From a checkpoint of a small mixture-of-experts model trained on Wikipedia.
Size: 9 layers, width 128, vocabulary 8192, 15.3M parameters.
Experts: 32 experts in each of 8 layers, 128 GeGLU neurons an expert, 2 picks a token, a softmax router.
Below are experts of layer 5 (counted from 0) of a mixture-of-experts language model. Rows are named router (the router's row for the expert), gate (a neuron's input weights, with its number), up (a neuron's input weights, with its number), down (a neuron's output weights, with its number) and show model dimensions 0-127. Each number is 500 + 40 x the weight over its row's rms, rounded and kept within 0 to 999. Numbers have three digits each.
After each expert's rows: a language model's description of what the expert responds to; "comes before" lists some tokens at least twice as common just after its tokens as in all text. This comes from a sample of Wikipedia text that the model never trained on. Tokens count by the router's weight.

# expert 1
router:481474539469480561531460507474419457543475457496390538563489477451434462482482548461467491522530537505447477559498507470496495588514567476473497453490571471468553472495562525587510465541491466547509526476521536535514510495489492420503480503455484475457525559507495462474510463535527537502539519452449440552500587431506462577546529462519554551517503519442572506422492464468482528439485
gate0:597523479508453504525574589522610503537541449417494424444514424526434463439535499509481480505538433504504476536494507561467493455440490464492532443535462423515557486506541491515476486443503466472493488579506550521534489547487547487465499504460486525501490507523483518496496482509561475484406463465452442556467466527468547545490535450564522479508477544471497514508535565428497505498433
up0:481460547579513485493522584461544428545522481508504470506426467484502555453582507408464553551421523441427487521513503506546577516516480510463481535520460472561451447508494510504549485551493493487510580492417482486463552479470571512478531536540526482529491487514577546480476567519445487475482492521569563516491467435508541503498495433548506542495557523497542465495440514446517461507432
down0:530489455419481510472551514478484539536523521470431472518488450550474536474497460497523471460480437548473522489505565512458470462525462364487456528537519451496558489457484503522470505496484519469488527568447563422534477463473502446498449526524486531530537534528537573487496474538508562518469518491512456587486434576447516494514433437547551450462436594512470456469509566502481557486506
gate1:384539486506552534444447459460528510511460470517574506534582448453487443508499540494497581470486481501517510517504484443515457522512524528485529455523568483502487542571526484497491525555439548459429553420507422505470467532524494577546468547470528424513533512462458454455424529533419524580475449501497509502472527503501509533583428434533510486492452517496520533471506466495493525491536
up1:526527511517488487536469506584485472500502468553462473510467550536557531433479528425431552447503457510484447526537551496475498460480479505538465514493458580451483539528485549505510484520549576470500541494464518529536500507469508454560483502530528438433514485594473519528628515477411461420483474554480545537477529536508527464497490555513512469515517527528449434622518443539476516508537
down1:569484455514459506525518487482457441442506468513484501512483511521528519491480508477497440566561541495533419512474449497473510518523385432494521525548483492496524464547412474545427506478496496455483507528500493410521497511497471427438490622475455495492542528533464521495491418516512502498506531493476409544432487505513533455511502529452619424454550483488437518491553547546481509484514
It responds to: Biography career words. Words in biographies of sports and public figures about careers and offices, such as football, season, signed, appointed, Conference, re-election.
comes before: "in ", "of ", "to ", "for ", "and ", "by "

# expert 0
router:549461529496441549507462494480501455543497457473518529546518463486511485510497528519447479494505518492493522489484538522494529495508594489469438430517580466498539508511536512573553434541493408571565565414446511540474551502421447486469460485436479484465519523516534449491493512522552531503560531446467491435445493489494543515516528465483558559491502562482483499405441455452599536545475
gate0:546474504501425512455499553510551512524474525452518550512512483458379477472512472568449494525470377408516504531487583509500505478608516456472496497532503500530512526506551493485524505519498481524516420486484498523483489561458575549515557468453545491468479558526488523465526494452448505510465471541560466480524453558519553519550467437476519478574498502526423458475515596510535470537488
up0:511438530482541470561412578489457532539441413546504432543537496499490520479561490486526532557489463435522529475478461579507515540570414512491526514497527507517488497536570522545595451483476501497533526464564510513503589465560476497469538498543516448513540460493548478464548465567445465557451446529468523500498475481512535510473495513493510570537569442472517494451430521532492506536448
down0:528509478434467502474594553478514529477520509552535466494438548523489475487519537492523494450522522519553499448503530480523483457484405448544510420549474467550489540478538482519442513469550458470497507548563460562536551487490442430420531514560539541417604494508508522468533528528515547565468484433490474434510443500497508422575479495509522516480488547482471474464538518490526566444555
gate1:433495502474558544463510526536517498452473473494549510509547459495485480520560514545519546480448482531525517530527505471495466493493554535402516424492584466515484476621495474459531470573457562501508526459474467471458544503516425481534482512443493400451519522464499490468429510530473472583475536535474466426460452509456505529583476409524508513515492481488480464478469390541488482486527
up1:444518472524514514525520462559462469543450525579451412537457511505596498463493549475428486468504516493510493523464500536527527488510496497497525493519514542472450513451507541506509478520517536473466443528520500568491496571485519541517474422544507493506455510548527532565567542500353498482538468605479557468428580543524505470543478533528513476456504460504420483552487448530453452547506
down1:550405510491485502453486465493411516451566542521481569523543485505466551475453512458489429563520485492516443530485451496467517482522432441482492495539495477471492513530438502541442568493518445539495509527537458494550501531471528476440538567549455482494439498515511585538484452464558465481498540496532415537459487542484569504467457464509607455504502536456468483444550578444525535514536
It responds to: Table cells, mid-word pieces. Empty or short cells and separator rows in wiki tables, plus inner pieces of rare words and names, such as Pri-th-viraj, yogur-t.
comes before: "| ", "==", "|", "\n", "s ", "==="

# expert 4
router:544469561472460541495454456496412470536453444508513532507547486445475496570493562466506511467560540543454540543519549538474543548536501471473508457453471494435538486525542506563550478531500494535515517439456506600482508527526488412529485473474453477476548538477499485449549571572480557513527489422502414549550446473564490508535549507451549510466501485448501568478516515476512453460438
gate2:547434483570474578580460517527530460516407566422517520544466538507549566472422539513489477596451560497490498491533556467586468481458484528530511503546461478424506455571499506470493550540443520519498542443507485526493520456493474482488429421519445448529485527505509501522448455449467456535486506479531469477533490443519456501589533450559515529539510477481512511536474498485485476539524
up2:477482501450552514464508416495555489575535564459408509500532440491505548438460513498499459517522496505536564515456574483577468500500541515492458490426554479514491435552479559540520488489491477515559481542450529453527474428504496603543527501480510507517539572528429569475517464523513508542487423546507547478508531520501472471501475500522537545535540460557428472553580537468470540557522
down2:452543509473501432506559487480450585482604436517482509503499450488559479521471488489489517458557466492524502539532415477551570533532578578514531449524507523555497487434500533529567412485590435519557444527520552500449488601514438466526533464534513482493528459506521505575513517477562524508488496474508494511488465521507484515439474573517517513518502571485530507579502514514459517449493
gate3:521394502588510526430486560449525466531474535487500431486496490489504497498528479498517473463477461476524565455472568524425530520476472519477478513536477514493487445397538546478456490478464483509447562450550490491581526510577519563583547462573428509432550521499492503494500487521433441473482575538510505507417573567512503456546484545451535525486468519509500488467470524507519459492537
up3:535450537478494506555509563412474495460464478508484494540517555462560498525495439539510495413485456408476522510395537465504517452502477455537516509452526535572439515509585496483429465578445482523543545437522476522534507498494510509511548436546452447471586472468471515495506478473493397494540517489514453461488526487548513529519524504504452483530475511464548559500451546504593446487493
down3:567525594461577570528528443450498510495568521540461476446441515522462495520568571534538518450526551553545553513495475533486522509530504501505510512500474488503535501494528590455515542527474514538521533572552492495558526529548529456447573469439529555383503479468473455497456495505533490563530442505472570479537537557527511471511475575487525495436517530515469511511450496506538575550482
It responds to: Articles and reporting verbs. Articles a/an after "as", "was", "is", plus reporting verbs and prefix pieces like pro, con, sup, such as said, considered, announced.
comes before: "to ", "of ", "that ", "in ", "as ", "by "

# expert 22
router:479490482485435561546453470543476514528445490519542499526551431467468556543481545480442436449466493487484408503532513484570466516568526484452468517392521474515488542481580574549510466520507477535511521485481520530500573526496475460511467443426498445450544551473464497471599539533487555566545585463505502499527494438503515533546546447479563448537539504482514503467463497477484516522452
gate0:432496481523449500448494503539521445579511494427542503494529511503440439484586458534439548453508429465496502542521519522462480411508488431493495423545522470527563548476575503500508511476485443468499440423491506513507470519523472502493552432444506556560481509540413509535495562382433549479519476524565545493552464479479512491519486504474493415510512469466512460452512534516530508509484
up0:519470517523495476486451576457506460508449538541468427470527470427441516455544448448488501559494519456504509468439487583524520544578442501478533529449507467507524509526563510542518405495525485501565529547486542516442503455539471459571501522488508473531468453534551532448489585546448482556408417505522567517462555438500550553506528502505512566506507496540542530514468495466484533522450
down0:443497476457470542451536567464481569508524549502486518458461470479419486540526519441545520432536507462508587497484456440488465465490461507497526448540559491520498543410509437429508529458469502481462505571499481506504454485511483408530496468482491509466499446553551540469521516538461494513485478492522548465502495484504443482537502355551526467467484598500538450459475541426458554483510
gate1:357521521492498526472547489536541506511556479513534581475550444463489535516533505493511534407430425494450480513487507469557498476536512525465537478492541493529432441546471484524508538566424575516464551427488513522489513546484535468515481503446514480550516526460523483508438500473457553564525479504477575522509550498492508595606481465492521544500476472532433516485480496550453474543531
up1:517481470515536531545492437536535489514454505647516451495455483494509501482444573524469471493489479494479487546515530482450522488523462486479518462467524519510489469492526495494497447514538523452508448465567533506519522571528486605519480511571500393473444495561529483492560468451404462472469527555441566494463519528548515503555491568550492440454473496509523471482589439528477491578535
down1:550487463460490410461451474463544573473492505500450455481573517521524523494459498444426440496488526518553464485497491530447425469484461458503503445553501467562521510499498544484489497519500435533464435495548413405475480517443488402467568515504417558486498496457450514524554475528511506513488496452480431546479519582513560464525488543507532552522557433500528539480532457486523543511458
It responds to: Infobox fields and directions. Infobox field labels and compass words in geographic or route text, such as Country, Location, Coordinates, Northern terminus, Region, Website.
comes before: ": ", ", ", "\n", "–", "-", "; "

# expert 23
router:488479564528469539478489503515467471512489452457534474563505481475411529498452498475489562491496535551420530456529515501463520553528518475465472489536550486448550456492520548520523471544474537462531535451503551585428530621498473460426437470482465446442520556540521469463437460538533505526534564495449478477502558517525535518581510446508570512449575528519506480475517426510567480522487
gate0:458528459561481492422519518500526480532523455459560495448547468443398518493520482511449561464532421516496517495572520559440439446500488493498467492530502474499520446468457501493533541503507452463485477472560489484541563435491508610393591446541545537449571566521468520509491534480501504522504520521543465496486487472545446482491467506514502512497453548478451447510492555519463474592472
up0:612477570463521447496546515445461491596438457535458474467516508466472582455498482446524498562467553451496474463504507540502494477540418458499478524439470541519464455502555478514526548585540496482591519495510528455418465432481524446547464498612480488539491483520547524428510548518467507496481526520500540479491502461464566570519480513530502560469491488530520494520454481488453513531523
down0:482434484461526523448540491537431518512525505538533512524439492490487501511533527507489467485520499485525542553490511455437453412479490482497462446585481480468552562471547501467497529494462496453484486592528549544514501493491476421474435522506523534554442508561491501489509364454446554550480513463517503476564422504521499440551575496527509418502404480537455491445528515533494506439525
gate1:477503499532490562505529494457517469486496461515588512531495447435445513569471530477496509513501588560450511460510495490488498416573547534446501494455521502509494467600523482511480526614486567518456549453529498491423484480541503493577484543530480488532461521492505448417437437481448519527450489467471493455489466492460444555573467409501527489487474467446507541509526513531461585495490
up1:493511506534517485541513438548498465439519565518512478500504517572474557544377490498413496432532490550486485540581530485505458470508484577562452509493498500491494491482507516513431522495536479442469504560562573513462489511555543520454505472513460516528503465500575546461523456539427485457482471524442551453506547449491516518532494553499517460414523453521419447553517444510485449581511
down1:505366470555505479480494519492489497489486497532483530534483448470467542504448491512548502530516426399563484483473547531464410484511423459524538471527508519464490436520460493513471459447468467479555481564552537537525472520504452394441434493495512527456461515471531452474513479495485457528466578498457463532522485446463477484493464479475587483500518504545468476399572568469479508512536
It responds to: Table and line boundaries. Pipe cells, line breaks and sentence-final periods at row or line ends in tables, episode lists, squad lists and credit lists.
comes before: "\n", "- ", "\n\n", "| ", "1 ", "2 "

# expert 14
router:483478466423526488456501465530490436540502472530563505556527410480473452486409503496469489401501503498462484474542542502540486528486487427467462481498524472472503496509561549580496442555484492523533540520484510544461553449465468488538463493516452453443522548585432460461559512535556574482525567489465492468389531529522511545524516517501562474420460475495465480481497553458514532542461
gate1:417478454517517526495521474458587515554503470538530495540558443498458470563543572461490608407463492495499527487486513441538476483492495463473485469527535525500425477610496495454533524571461617514480496441491509501443492471501497473499444489446527417503465507479511455445484467512493531557459469552501493480483471476455512516572535444500526537501521513482503443404503505498448546518536
up1:484505583544543460517518504522478450552483499531504442499485462517491501491446563453507498457498447514471487521512504479464529550538496497510455523407468506487464499478477542491518531537462570460452448556563492486538566565538498526528497504556481469484482520540537516543568506541436526463500443538501541527485665521516486470515488553495502494494521443543416440532545427592464508581498
down1:549490523528501482491469489447486579459501533499511482476529527488518545546490463530501443502502507395527499486451419536521509527510461424546466428579487517475596495439410498533459493455446484510573487517599484441521482468441522423444512566479417524487494521503506556494495490575540496471462530478535430531479500499524512463481469549436581474475484478483484502417536520519483484529518
gate2:585450461507510518563491508532500521437505538450568444641509392466509659545485551427498490512494464517498455524524575554525454508419491512541492526454522487438492473535472572446482505525475478519483487520542467519494514465477523472524471448494420445483486535551472490570475490446494495492543507485509466532490523484547450438512470469505543544490501482499488518511479527465497485512496
up2:557441506408487570527602478493546505515482521455520536503558484494448556453506539511478443557461541550496619554512521515499489544496532488475482487475518434537511501559475470491487510538474520547483484540479498380491514503504480442501474496494452490545491518476536575523518472545518507510515431532549535439465523513471445495603439535538541546545538458528448433533554457485466544509495
down2:450499507555444526559447465497517514521477486574470520493544564503571473475506484415447461470502474454485448456545468500456480484528562421543471499476510529470538480510481482541524486484507429448474459484531536497494495503458479567561435499479540438450530451416528474533544517415473505525488514543508492505513493567553496464482527578553380497506482458450532565565520434546512458472527
It responds to: Scores, ratings, sports stats. Tokens in review scores, statistics and sports text, such as we-igh-ted average, 35/40, scored, won, medal, and number words.
comes before: "| ", ".", "s ", ". ", "; ", "10 "

# expert 3
router:524513499532407553489484487514461478501490461506468504575545433533450484518494483503493473511546453506448417516534510475483531493526489528444506472464462468464486538517560557546514488499502494538510537457475434546446570497484441495456466464449461431421540553497501474531531456497525588516538606502467435485492508509554522502594575463442548527520489498492497504494426520418545422444479
gate0:500484479555482441448562512503515471506473483471563482441519470501440517442445490545434468457513375470475422585533564456464454432532529497543453469552496470514488532468541521497492557512458481513524464459424472545539541532490512459533534437475555474532518593528452525516458521463537486467466524487523512449513515553556456482461485454505486427509454502483468481460467515431433478519447
up0:545418483455559457468468556515458434507471465514465468436498457473471559486471473456482497588465469431511436469537495538510514535522395533551489528485502520524497493483497544504479502500457414508608530450548494487484504461490486500487486520567510434574551495528556477470520519537547461493438421539481447495434482491443501558494571507482510560496527500495526506500389451468475505536507
down0:480497482435542425418602534514499552479513470504463536518482471455484422467555531493511471446449390543508546496507479482495463403496463512515450480531488500499542546436468543531493542496449529474415488504494533532469529501481468412477544456518573489501533530598539543475487425522470512503505463476540464492465427483478455473540477533535485483444433561524487505444474542515492449496489
gate1:455495509489517550495467557442501529483470451470503437481497408479506453499481496558502520502478459503524572479549488534526541450485557482443531528510573484488419470642537509528578522524504518545451550467507467595469511534536470484535426520432475418549453499432478432516442506480440517582534493525484540465494488481502517516589491463505502492472462467531485501489510445487481472528544
up1:469490485550559444551482451579497437520541528528468467424457537504574564427487577484470530457460543475551470496547521443505498531541483514518484500476466524506454473462490518512513505501488546477495474521563510459515583507487562591531470523494482432468451491542515523527543550551451429429471423546459595412509519510476541474520458516518514517513540489521446466550509463577502519517528
down1:528464476473480529557470418518492509477589561487498522456495451464506510482483516477483506534477610485491475533531533502401434549513481426551521457495491460459579513494453517486414508433457492502479493572505496488516495460455518453447526534509456500519485479522473516469499422472538469503480494412504485506521483482482607536537434510462609453527500528489498528452521537550565520587493
It responds to: Descriptive nouns in definitions. Nouns and word endings in descriptive sentences about species, buildings and places, after is, a or the, such as species, leaves, located.
comes before: "of ", "and ", "in ", "with ", "is ", "by "

# expert 13
router:472468505475474569462415488511468469524443499464512558544544447489432529512445556437430519454511520539465450514481563493545491551518508414507476478500561446480506547476517542602551497513467518536484540507487510551496569538475432469460490481477448477456497542509551455483547496537494558496543547478479515479519549491583523593495492448494555573504504510512557547468513556505593492473461
gate5:425535552502519550458468497451504478555521505571471518495522528461503454506462454510598476533513479530518529475486459445476427446474488458408501463591518404553476581526517530532498447493508564501495474547505515499465492434525536563540490478483493580516486522468543479494538450535525497520538531502451469490470538544441562487419505563417500486469477539528460504465514476506596453496453
up5:496507486466496507467508496484570585553478505472477512461573504528442516558532495546524494480522480507495473561445539464551478484496571457478406520511515393531447468512525505477495526501384559515406508506518453574528521484499462453443504506465423503489496561507528522504489405463509514553496494435560478540505513527520494538489510517475497538541497489543427513566549564583495469510565
down5:487479522550486539503477512500483531433564516526496500516492451581486485421488433557455524504432556478495479561544500536449580499492464515532529453547496475558539502427458535538591493482608504518491557444455521474452524557479468433505514499501513471545471501505513547522596565515568513476488532467536437537422490467532509551452477494545461503543524526462503492457517506505546508543594
gate6:523456574532418541477492481472499534576534455443511526543590494457476489535437571483484498459542519470515531448432546516565566536452450523509506514515469490438545528486487532449479534469481552576443523531492555446486546508536494441495527513497510494446538550496497453489463556481453474464471520524505591493557551480486491587489578436515571505500524526537516568465506550477507439519474
up6:520526573425478424506495437454550522432491474509470522441552432518511542476581572416534444429515474492485500512432490525545529451534470455509513485518514463535521434481519469548515448530519425511466515487452464443493505569442533519455453498440499464503498519522474506546494495503481492488512493599487562457544475527489539409558515517495485441516527523491444513587518492486509583548496
down6:447508431493459516497552526557455501543489546530471444536543498446537539491529499523432439507444522567453459498557548485528531499444502466468485508508463434522448434452490472496523493482499525445513619526567481550517523518483526441538515516529480591481527506459542530432508487463446454492535437535546470570480482465445494570532534429470497476503469426519530498543406521551511494488545
It responds to: Elections and politics. Election tables and political text, such as party names like Republican, Democratic, vote counts, percentages, pipes, and offices like Governor, House, Minister.
comes before: "| ", ".", " ", ",", "–", "of "

# expert 8
router:475555571466488526541449493454434434495499461463489566543562488437465489502422498481478459475501469542466523518532535455499493502521544450452467500487494427452545539503519494564534438539471488511560510474491453545430527524477460463502490485464450475442549470541481458478497471550514556550586529398435394477537535483543559520516526480453553469502488526466501496472475529445554500427473
gate1:447515501547513521506505448481523520481508494504512513499491500459490442535577563554532571515512516540453515517532485462478537498494549516424478426505560520537450516617506505469578510465468508522468553475486492553464524488507513440626449480421536494511463514462524439483459515508437501609497443545512527500519526523521438506526445400523502583524501553521542553506493445524465501519514
up1:501495481524526480443531530566547499497473555535522490429418500568557522448511572474454512459498465514448426526471508493518523490561585507446502493428516539526501481593541548458479473566523547489510505525581554510498560488409513490518509442545506406471476500509508492524579561524485499437438526563506576481491514463473520465542499551514503514469487465484508474542551499579458477527531
down1:591479486474531528491467527496443533442504483539515475495565552405493538514442449442513461493483475464547436496479468518498464484527429488542533520493529443474515536471522462518412485519466462473508466546543444481531405534471518546423499552592452502503532495440503515445580511486514492445476512500509481459514481524486605505540498485469619448470538470472463475487481542449533472520542
gate2:540445518534502481550462551535481398421472515457522489559493530490476627494503591482439503566499492475508532460498554508523445485499488542536478618551440455470514530565481496496568531501471560470440492489479474501521549517446453483464475443524459504539468581525447532521457513422567529443479441497494513512524478481540455454532510484455516479539516502481454479492559482509511520545509
up2:530443481437486592469491480484485522470425572481479551505477460556450487484498571515485477407443549499522520560510576475492450480418517511454457485522555487507487486535524531518498464552473517534461482479494533401495548393567405523515484494582453468500488488504522500562536457515498475559513505578532596509478518479495454536523468538514547504507507480507453470559567518494491500528511
down2:511535520522504493503495464481447603460581466495442543486441477540524465547454445426493461533504476543519482534529415471497526473453458480487553429465468497538504515412512505517540415503556456421477462505494478587439449479504489563473555466566535482449501440449486503531493449414496549458531504479494500514468474553514531462434521553521432502434520506484472525475489496522502429493526
It responds to: Subject end before verb. Last piece of a name or noun phrase before its verb or a list break, plus pronouns he, she, who, e.g. Bradshaw found.
comes before: "and ", "was ", "(", "is ", "in ", "had "

# expert 2
router:457478488399464495495457477485462427542457422547524571529522492541468383519492551525514479494494480497482454539493518495525510487556531470460462492477505433508486450511569549569587449543508464489559552516517446539519554478478488467465459425433475457458515548542469488492498535501492553512555482467475473504476520434528524545579510533469560487592545539481500488516478508489439542549447
gate0:533462499467526421461556567503564483521484485424501512488519541506429381434457442579432531494552399453535547429501529576517456532507518458531479461492532490541498439476554480559466469466468484484476538517525503474492519498550495539482507487460582525514511518478479501530588522504485517498471513532539554455576484542452541520532529447489506517499486511484410455520521526478470477525434
up0:520517535480548457471467598503468482482509476568495401510475477478495553488439423453466520500432447426456459480507481547540534521552438479502425532503514530493516450494544545515512507503496473525590552558469471486448495458531580512515510507547473497497513449539581527507504526534487469534436444515470525552421418474509524522455587469440482551441560459498527533514459510491529528510472
down0:517507545417475536461534524518473543466572521503496464526443476484492513458532513503532492412499459465439481457468533511463413433535515492490487513558474518556535556463554500486497536435486545430482548577524539569503458540509482516506456504527542574453533501561506585506484440447485509585499536517488523485483451516492487474563544469546474433387481526509491561510446543450513527553501
gate1:353527474512490593508459480520528476464499495511541521561512389520462488524506501492477579516468468575515549532541485442495444479516540496482513506503527464489459454568489530499537470553441506511495519470467407534512557491493463503556478436488534474453479478464493427492402492482430563519460486499486525496512434488564455519562476433486508533553500479513511489548523475523416483529531
up1:498492557530545470534547568552529519528533545511456465438430527492530576424548596494465503497467473495484492499573520498527568466510460529457463567440500558519476515483496528522518445543503531466507478457534553510464540564496498542548479522508481448507483471550518536564590530500423450410538464524423600454487571544534523466501448538524510478473521498504485476490478468539482473544469
down1:583470472491498508494488533505435537434587484536475431490483482472493518527521543460519397525519478428529480508505465514463502539507450509547521503498555466488501561510492491559460531470520528517435525572514540476556480483509443430420498541519436499527507540487486543492538494479506528411534584485488456527505459560463598457507536480450604446438532499441455564501529516512543494475526
It responds to: CJK bytes, headings, fragments. Raw byte pieces of Chinese, Korean and Thai characters in names, plus section-heading equals signs, abbreviation periods and mid-word fragments.
comes before: "\n\n", ", ", "\n", ". ", ".", "s"

# expert 7
router:479493499509462550458441507552495481555447521478482513536512461502520513491422527488490518446549546520461450492466539475447465555531520483406451533480439450457548556458555549558517514524440502539538561482520489521474587546504429426481456526479429461432533557462486472511492479544482538472522552458455462515496468448465531504566512561426550527465440488460513480495426445469530477538461
gate1:455489530509454600527514571543558499449496464517535562481502447501525465549504574518511594488491548593538483463544509491507476460510528464396549488504531478501467458579466516509534473504388532523517502501527452478492537509506445479562466483486482495513517514452559435483499469537487485562532571521476534424520505466445483570531448484547509520430481521507479531442472491445495448464440
up1:477529500493563513495521470521498434473476440575508452495472470534495508463506505504474460462511484529469506476468519490517518489519500539543464452434483547520474512490520521479490497484532499410481527531477524523536536522507443580495499506533552454471471475513432479496599512519397507417507508588473565513448601505515554479602498504532519509507518413484405431601519446495462489556537
down1:523459474515497508424503473441411547399528489496498515533487449477557519512500508429482457486542573523489480459473511534443471544562456462512470465509513482478477543432509469540443505461507503489473438546525532526526469534460427430442502478444489460513500512485494556484479504557561450517530502525524483485546475539458507603490501513445632528459451514446453501398519551527493502488512
gate2:563484449502464530525416539533540383500488516457564454547503481460481571489428537493510527528484499505557536517562577449532449474480514519477459576520458509500535456564500561480545513576408469527474513513568492504516577500512524458551469496452476551528480584501502413494488463509558455541468551507509534482536527467558538447560464460466528516533525462491500520434490502486506501508513
up2:536483482456462597512544465491553427522481504512475457525484475473520463492464533553509496538466544573492540500520569378524463490467499401408495460490529451468517466602501530481477530516468521532462479516528512442464532435536453571565475506507517541561475505489512514529472428465536525465505413570504549518467513549511444494518545491514543527461557524510503462416527481501484456495500
down2:544511529503490513568472459470481578539555435527458571482460496482497527472518484481548477430543475505542466503528540499536502519496521499521476607469516491494490518434496492459530500483562521444534469526518428537452482471514510550564508455456531578420439464486474425580448469416493517512485520468508510566464554538535563470454568460516435517492526492408532516564478452498550498460482
It responds to: Modals and mid-word pieces. Modal verbs like could, would, will, may, plus mid-word letters in names and citations, years before a parenthesis, and table cells.
comes before: ", ", ". ", ") ", "be ", ")", "), "

# expert 9
router:515462547482448554502464504525497439577495501470452498515540461533532507430526563424451484456481465488517488554530575491450546498537528479491473469465431453465533504471549592552536453524516470513550501451452463528510508434455423502563488528481463495448564488447481464467444479528543554580530543435515481493475578497559545522534486447438568519526509510514545497464527476462537456532457
gate0:542465497527526495485542582497510489515503508459553479491528495500406441471511506567453533452566455463509507568576548541441488453585482482555466461596477421533543495526565493490472541502534544449516500406458519494513550479441457571528513476451554582491461539546438481554579485518475498492474492548570526513491546548549531532520537464516487456523511510525508462509518518498442501502494
up0:490400536490486406512494552515447439494506403485512473452549469473454539509537511440477550541458516418527500491426521560546554539549423500545536547478536526490519530479485543538588473571461457496508566537486504517497510433549528526507506520494484518552498466482501472476468500586429467501499451568538517561510510482462555558476518521504500580494551483539538549528447459522494524528519
down0:508498477431449490519548506533466558470502562501522478534493481517437509401584498476459459383514468448518527488517533452520479444510471475549454549566481549468518522416527510466541552488438540485518567587523453510524512520456468463524506560525514500480513472571538543534473441544464523537483536522528473520487495508506471469501514444571476427478446567576466537496519556530500514426497
gate1:485520514487510449442471507492515458492497514477541468582505368490491456483515546493556559415508474542505540448519479455535482446524498500491572464527550483498415443627527513506495553525467539472501511490535468526412486471526434438572503493462549418450481512448496466470461467515436488558499555485535533509454489426470481478567464443459519489494511516502478513485481463567484482504502
up1:535481497544528530498530530475467437532537501548450450511480463537504591485504528426428501469476545526464500549483569449521471498560499536501547537497480489501469511490502546501375517465520517503514481515560518609528550539450500514549459464480546468452481486559563488479545521496400502433474480577417528541460552491468538481520505535518517437495521533484434479533516433538489425538496
down1:554489456561553478472531508502510652451505526588492526503521454536441578513439495485449491524479489538511485503520467541508518547492423504486481473582515462483496515524502469513492538542544524474424562485490555499498479489422549441504529491558439462539486462508484576426475498513515487504477494545555451546499490489409564499515472474487492497482534508437477526460549602469535483491557
It responds to: Taxonomy, coordinates, numbers. Name and number pieces in taxonomy lists, coordinates, birth dates and vote tables, such as Lor-ic-ariidae, 42°26′, Genus, Born.
comes before: "\n", "; ", ": ", "°", "′", "."